python train.py --routed_scale=1.0 --norm_eps=1e-05 --rope_fraction=1.0 --qk_norm=false --doc_mask=true
Below are experts of layer 5 (counted from 0) of a mixture-of-experts language model. Rows are named router (the router's row for the expert), gate (a neuron's input weights, with its number), up (a neuron's input weights, with its number), down (a neuron's output weights, with its number) and show model dimensions 0-255. Each number is 200 + 30 x the weight over its row's rms, rounded and kept within 0 to 999.
Before each expert's rows: a language model's description of what the expert responds to. This comes from a sample of Wikipedia text that the model never trained on.

# expert 6
Of/in prepositions, headings. The prepositions of, in, for, by, on in running prose, plus paragraph breaks and == section heading markers like ==Career==.
router,169,185,186,184,155,220,242,231,215,202,178,172,194,218,157,208,185,220,210,166,204,196,187,178,204,276,166,112,211,225,196,134,173,207,124,218,187,194,179,197,145,189,224,183,165,231,166,185,188,216,183,179,323,253,143,180,218,185,232,217,173,197,211,184,162,226,208,211,244,206,205,198,177,213,223,202,231,144,199,185,215,235,206,201,214,164,170,134,154,217,202,210,212,151,212,237,220,198,117,218,259,150,211,208,220,169,190,266,185,182,214,178,167,232,166,219,208,199,160,181,200,255,152,196,167,200,191,174,173,241,184,194,226,211,178,200,199,176,203,221,197,217,197,138,213,215,175,218,169,187,204,162,194,211,199,209,188,162,191,216,169,256,178,196,165,210,181,157,162,172,197,214,242,231,182,214,222,202,171,227,198,176,197,221,179,198,197,236,129,214,237,227,198,229,228,225,222,163,174,197,121,225,213,219,299,194,208,209,197,174,217,190,170,268,210,264,206,239,217,248,246,242,211,233,189,177,205,166,211,168,226,205,217,252,219,232,206,228,217,200,184,184,183,240,241,214,209,193,180,204,172,189,190,198,192,209
gate0,153,191,177,224,244,182,199,155,214,192,221,265,204,204,207,247,189,185,222,172,200,248,236,241,182,201,227,153,186,168,170,217,207,178,198,221,173,165,177,233,197,217,252,188,235,192,221,235,223,235,208,158,203,207,145,155,179,237,229,175,234,190,133,216,219,160,250,194,241,192,208,200,199,176,141,223,239,207,213,198,216,150,187,184,189,230,163,176,174,193,220,192,217,219,183,174,235,175,152,181,196,191,200,193,204,278,170,215,172,243,201,194,197,252,190,193,213,209,184,242,185,165,236,161,217,226,195,202,214,235,244,171,171,203,161,175,168,226,192,140,210,169,178,195,196,201,232,212,201,182,220,210,197,252,181,226,155,154,189,174,174,164,225,159,209,211,245,177,238,246,243,225,208,209,126,189,262,184,195,192,183,190,224,136,201,242,180,244,226,237,154,179,228,247,237,147,173,154,218,240,209,197,171,154,162,171,233,199,166,244,207,151,180,214,184,216,258,163,162,204,216,216,195,207,178,177,270,133,174,215,182,151,197,190,224,201,223,208,240,199,240,185,160,221,234,240,164,157,205,231,174,161,154,233,184,165
up0,203,168,202,214,227,210,242,179,225,146,227,164,168,221,169,186,211,272,185,205,197,262,172,223,261,195,229,241,196,205,174,239,212,205,214,160,244,208,205,209,216,249,225,205,161,215,174,180,239,189,195,204,208,196,173,233,228,202,148,215,185,235,232,228,186,175,193,244,179,186,189,214,161,210,210,192,205,166,201,209,191,257,177,188,221,223,221,178,228,187,232,243,215,168,201,232,234,198,226,172,145,218,159,233,153,240,209,208,121,190,179,194,221,218,225,230,188,216,210,210,231,182,241,235,221,220,241,219,189,221,219,186,209,220,141,167,213,170,214,220,257,224,203,263,207,206,210,224,226,254,212,153,223,269,193,158,194,220,176,249,168,199,190,188,214,188,246,184,217,155,217,254,214,251,196,257,164,193,230,242,176,185,219,212,163,254,257,192,203,187,219,209,237,228,132,193,152,234,224,208,176,233,140,193,226,231,199,199,238,225,213,177,191,204,238,193,196,225,229,145,181,161,218,181,195,193,182,226,140,190,211,210,240,187,203,225,181,246,178,193,195,241,236,193,176,265,155,169,157,200,156,207,267,122,237,235
down0,179,175,217,199,171,194,213,237,244,205,173,112,172,199,197,158,192,191,195,173,174,236,192,165,150,221,184,194,170,176,225,167,167,205,265,227,231,207,229,198,161,184,207,219,180,185,232,150,261,206,237,236,204,236,194,252,207,192,162,221,196,213,220,174,228,245,180,203,203,181,215,205,209,205,198,191,134,181,159,134,158,204,229,195,175,213,204,229,197,166,230,186,186,258,203,159,199,186,144,182,227,167,203,194,268,221,222,240,230,153,189,189,198,173,192,192,216,195,243,178,211,223,159,208,150,181,203,202,176,180,225,208,206,170,231,181,189,172,155,194,230,248,198,209,125,163,227,176,226,125,184,161,155,216,210,169,217,221,214,188,205,215,246,180,175,217,213,211,197,182,161,254,179,174,241,181,223,162,183,178,230,226,191,171,255,208,170,185,255,193,196,122,216,171,212,242,203,204,228,243,170,195,215,211,200,182,135,220,203,146,212,166,236,245,253,207,178,233,173,219,209,186,245,156,153,233,173,218,223,178,187,172,198,177,178,161,133,232,162,209,202,133,202,197,240,141,200,178,217,180,159,180,188,167,180,149

# expert 0
List and sentence boundaries. Periods ending sentences, list-item dashes, colons and table pipes that open a new entry, plus given names like John, William, Robert.
router,220,230,197,182,210,233,251,136,169,197,197,182,150,208,212,175,194,277,180,273,226,193,203,199,196,218,178,221,221,159,203,231,227,178,234,168,157,219,199,179,200,200,212,191,182,193,170,235,224,184,203,191,251,226,159,164,199,159,192,232,197,197,179,201,229,176,217,215,144,166,155,212,204,199,198,205,169,194,258,189,170,187,202,195,193,194,175,193,152,193,210,158,159,222,149,197,178,239,190,212,244,243,230,164,182,177,187,193,143,170,174,164,200,216,220,211,205,208,210,188,257,182,184,187,192,235,146,200,199,211,235,204,205,280,191,224,170,230,206,228,219,200,163,214,187,141,194,190,202,174,187,157,175,256,223,160,155,212,249,162,203,205,224,191,221,209,139,220,197,171,158,200,232,165,191,228,177,141,147,186,180,166,216,215,140,165,215,196,132,95,253,205,199,142,207,227,195,185,150,179,186,213,191,192,198,243,176,169,282,191,223,187,204,216,183,209,217,203,206,181,243,222,249,209,193,189,198,148,201,182,219,181,232,243,165,189,193,215,173,175,197,216,218,179,188,210,187,159,192,155,196,115,259,129,204,229
gate0,217,165,197,248,176,236,162,217,213,236,243,244,178,193,218,207,232,248,211,208,237,237,264,173,195,229,232,166,163,235,207,209,183,149,168,172,258,211,187,240,197,214,223,215,179,191,213,209,223,176,197,190,172,190,227,170,232,152,161,241,202,190,194,255,160,196,211,156,224,192,170,238,156,218,214,223,200,181,197,214,205,181,161,166,145,195,213,177,189,172,229,204,203,142,178,228,195,215,152,216,219,283,143,149,199,229,244,197,252,124,145,187,204,230,186,168,174,215,235,172,196,165,157,205,215,184,188,172,244,192,232,276,172,203,252,220,245,206,201,199,232,257,175,182,173,202,233,213,163,228,147,216,219,172,155,253,178,197,153,210,178,190,160,178,200,172,155,209,203,183,192,197,194,233,174,187,139,231,198,170,121,211,179,151,172,142,208,198,242,207,208,161,232,226,217,250,239,218,189,206,248,268,183,230,200,229,190,165,171,184,213,214,187,256,198,200,177,188,244,174,198,211,224,203,201,194,215,152,158,212,211,166,180,230,190,207,222,204,173,202,185,227,240,206,230,181,166,198,226,201,171,201,265,191,184,186
up0,183,219,163,189,167,183,245,173,200,180,169,198,273,159,249,182,215,193,192,213,160,178,235,157,228,201,206,238,272,210,228,194,206,215,169,167,197,196,234,201,176,144,209,142,194,180,201,162,221,161,215,196,241,224,184,216,191,194,170,198,154,211,278,192,192,154,210,277,152,204,194,162,201,180,209,166,214,213,201,243,171,238,238,246,258,174,186,247,206,183,225,174,201,214,197,178,187,246,147,260,195,175,216,221,175,199,235,193,189,214,205,143,207,201,231,229,191,228,85,208,211,206,203,200,165,167,172,212,184,207,209,167,224,212,179,154,229,224,182,230,252,223,207,232,254,246,161,142,269,231,222,223,185,174,155,166,188,227,221,206,206,132,197,182,173,251,220,188,176,218,157,185,195,181,173,181,208,196,199,193,162,167,226,170,216,161,239,211,199,170,210,227,161,173,197,187,208,205,171,208,234,185,180,183,178,233,206,253,207,212,168,209,134,119,162,229,215,153,152,242,257,210,168,219,201,181,214,239,261,193,181,184,190,209,188,214,216,195,206,224,210,210,181,170,238,213,201,204,240,181,213,193,218,186,226,212
down0,200,208,201,189,208,234,237,196,219,251,167,215,199,214,268,187,148,254,134,179,179,260,180,221,188,175,184,178,231,211,232,186,182,196,160,169,198,207,214,203,214,236,207,201,178,137,235,226,231,192,169,204,235,222,197,187,154,188,138,217,199,234,250,189,190,220,194,237,181,161,231,195,204,157,162,216,168,181,203,234,222,186,226,234,191,175,156,175,197,145,183,163,223,194,158,197,219,260,144,188,255,223,176,228,160,181,216,227,170,243,192,153,206,137,189,248,137,185,226,150,193,197,160,154,179,207,164,173,260,240,163,194,238,237,204,185,192,198,167,168,232,223,191,265,197,209,195,193,245,143,220,237,181,199,253,187,176,183,174,165,210,135,210,188,179,167,196,180,188,232,222,183,163,221,154,172,179,252,227,151,153,198,216,181,207,203,203,225,194,175,212,252,205,173,176,214,180,224,203,188,226,165,207,188,241,218,130,158,180,178,226,215,204,202,207,196,223,193,182,249,207,209,169,202,208,152,206,236,180,197,217,156,211,201,190,199,265,261,228,216,186,213,243,141,280,157,214,213,218,227,189,203,236,223,217,193

# expert 18
Year prefixes and spaces. Year-opening pieces 201, 199, 196 before the last digit, the space before a number, and en dashes in ranges.
router,209,202,212,200,189,243,189,197,256,226,210,181,233,171,229,154,214,219,238,171,189,209,209,228,214,244,202,182,154,166,185,216,195,215,234,179,100,202,193,186,183,198,174,228,190,156,190,173,210,114,205,165,206,244,172,192,167,201,192,244,230,223,203,185,206,193,182,176,160,190,160,206,202,149,211,202,213,207,213,252,173,251,211,184,192,208,184,179,155,188,208,277,142,225,144,202,200,173,209,192,216,161,209,180,171,220,170,181,177,198,166,187,223,224,194,191,139,162,149,212,171,218,197,160,207,222,196,214,188,202,219,249,201,163,237,232,197,226,193,202,185,211,206,193,195,180,157,138,172,198,230,201,117,244,187,187,191,150,153,180,171,260,191,191,199,172,163,169,249,236,178,173,260,177,191,185,168,164,197,212,216,154,195,200,235,165,200,285,118,135,244,218,195,248,255,187,206,181,203,214,212,166,212,211,212,162,171,182,157,221,189,196,188,202,229,241,157,173,217,190,187,213,192,258,191,190,243,189,167,185,193,211,179,193,187,204,199,221,170,273,202,164,222,194,219,176,236,204,115,176,218,156,182,220,148,214
gate0,205,191,186,214,241,210,182,194,219,193,182,227,233,179,189,179,247,176,249,204,214,173,209,194,149,242,187,178,153,233,159,219,210,199,249,224,174,212,192,203,256,209,164,206,194,195,180,178,167,202,195,174,217,194,185,174,213,191,225,211,193,234,161,185,203,168,218,160,279,256,225,204,229,169,196,224,242,213,163,223,203,146,199,203,180,176,195,230,196,158,185,210,188,215,231,173,232,209,166,154,205,125,186,243,215,205,186,142,218,166,154,197,181,240,162,229,182,193,248,175,143,192,226,206,140,191,171,198,191,231,247,236,203,208,172,162,191,165,234,170,143,174,180,172,171,217,229,136,219,193,132,195,135,233,233,197,178,193,195,150,191,240,171,205,185,155,199,232,207,165,251,150,206,151,208,185,202,186,202,209,205,227,224,166,194,189,228,205,238,195,219,221,117,213,188,189,211,171,239,238,268,225,148,175,255,163,212,186,226,198,228,240,249,166,187,177,176,232,139,198,253,199,194,220,179,187,195,224,236,136,190,189,217,207,194,231,240,185,154,203,175,200,177,222,143,216,226,180,169,143,170,129,174,166,203,186
up0,225,203,230,182,158,159,239,167,148,226,221,179,201,176,199,194,210,134,180,196,246,176,218,246,216,190,147,215,182,193,194,180,255,185,193,222,228,197,195,170,184,206,188,235,200,153,114,199,166,162,214,170,193,199,192,218,199,203,175,235,152,160,185,232,202,204,165,187,188,199,241,163,207,201,171,170,178,239,146,218,188,225,193,200,174,240,165,179,179,214,197,236,181,231,146,223,200,235,195,191,182,190,129,192,217,217,221,229,197,216,164,216,205,196,201,206,199,176,290,144,164,227,196,222,219,173,229,157,156,198,180,181,215,160,179,203,162,213,228,191,174,235,167,169,197,266,192,241,221,212,215,188,254,204,192,173,144,248,164,181,140,197,187,262,155,227,228,250,234,199,169,236,200,193,253,201,227,236,188,143,238,171,190,167,184,228,193,236,176,213,191,199,266,113,201,179,215,204,195,241,177,153,212,170,171,209,149,186,158,197,187,183,221,204,204,205,212,150,146,259,176,188,236,167,244,192,201,170,230,228,204,193,206,180,202,278,211,233,216,199,139,220,181,184,227,175,226,148,239,181,195,231,210,232,202,196
down0,192,215,167,220,228,212,196,205,230,209,175,222,165,187,217,172,193,196,209,243,189,202,248,242,226,169,209,232,183,207,156,208,178,277,210,200,212,200,197,221,180,167,218,185,193,164,243,149,227,225,212,177,229,229,157,203,231,230,220,164,156,203,189,160,213,252,250,201,231,162,213,213,224,254,226,231,237,215,242,237,197,187,205,266,245,183,174,199,215,185,161,243,174,219,165,187,209,193,200,215,220,146,229,199,136,192,189,163,184,207,224,192,222,194,229,172,180,177,194,203,218,215,187,206,223,213,158,188,223,190,222,177,233,175,251,224,149,199,191,145,189,142,196,225,224,166,175,153,207,242,222,249,220,203,237,176,185,172,210,228,229,203,243,190,196,245,209,176,131,204,191,191,194,190,188,190,227,182,217,251,233,219,148,179,204,129,195,181,251,198,218,216,144,215,194,218,205,192,157,179,226,245,137,190,185,260,233,170,224,155,203,145,156,182,190,196,156,240,171,184,205,160,207,198,223,176,148,263,255,153,218,212,191,221,151,231,238,209,173,180,196,163,159,193,173,267,180,244,225,237,220,183,232,136,236,265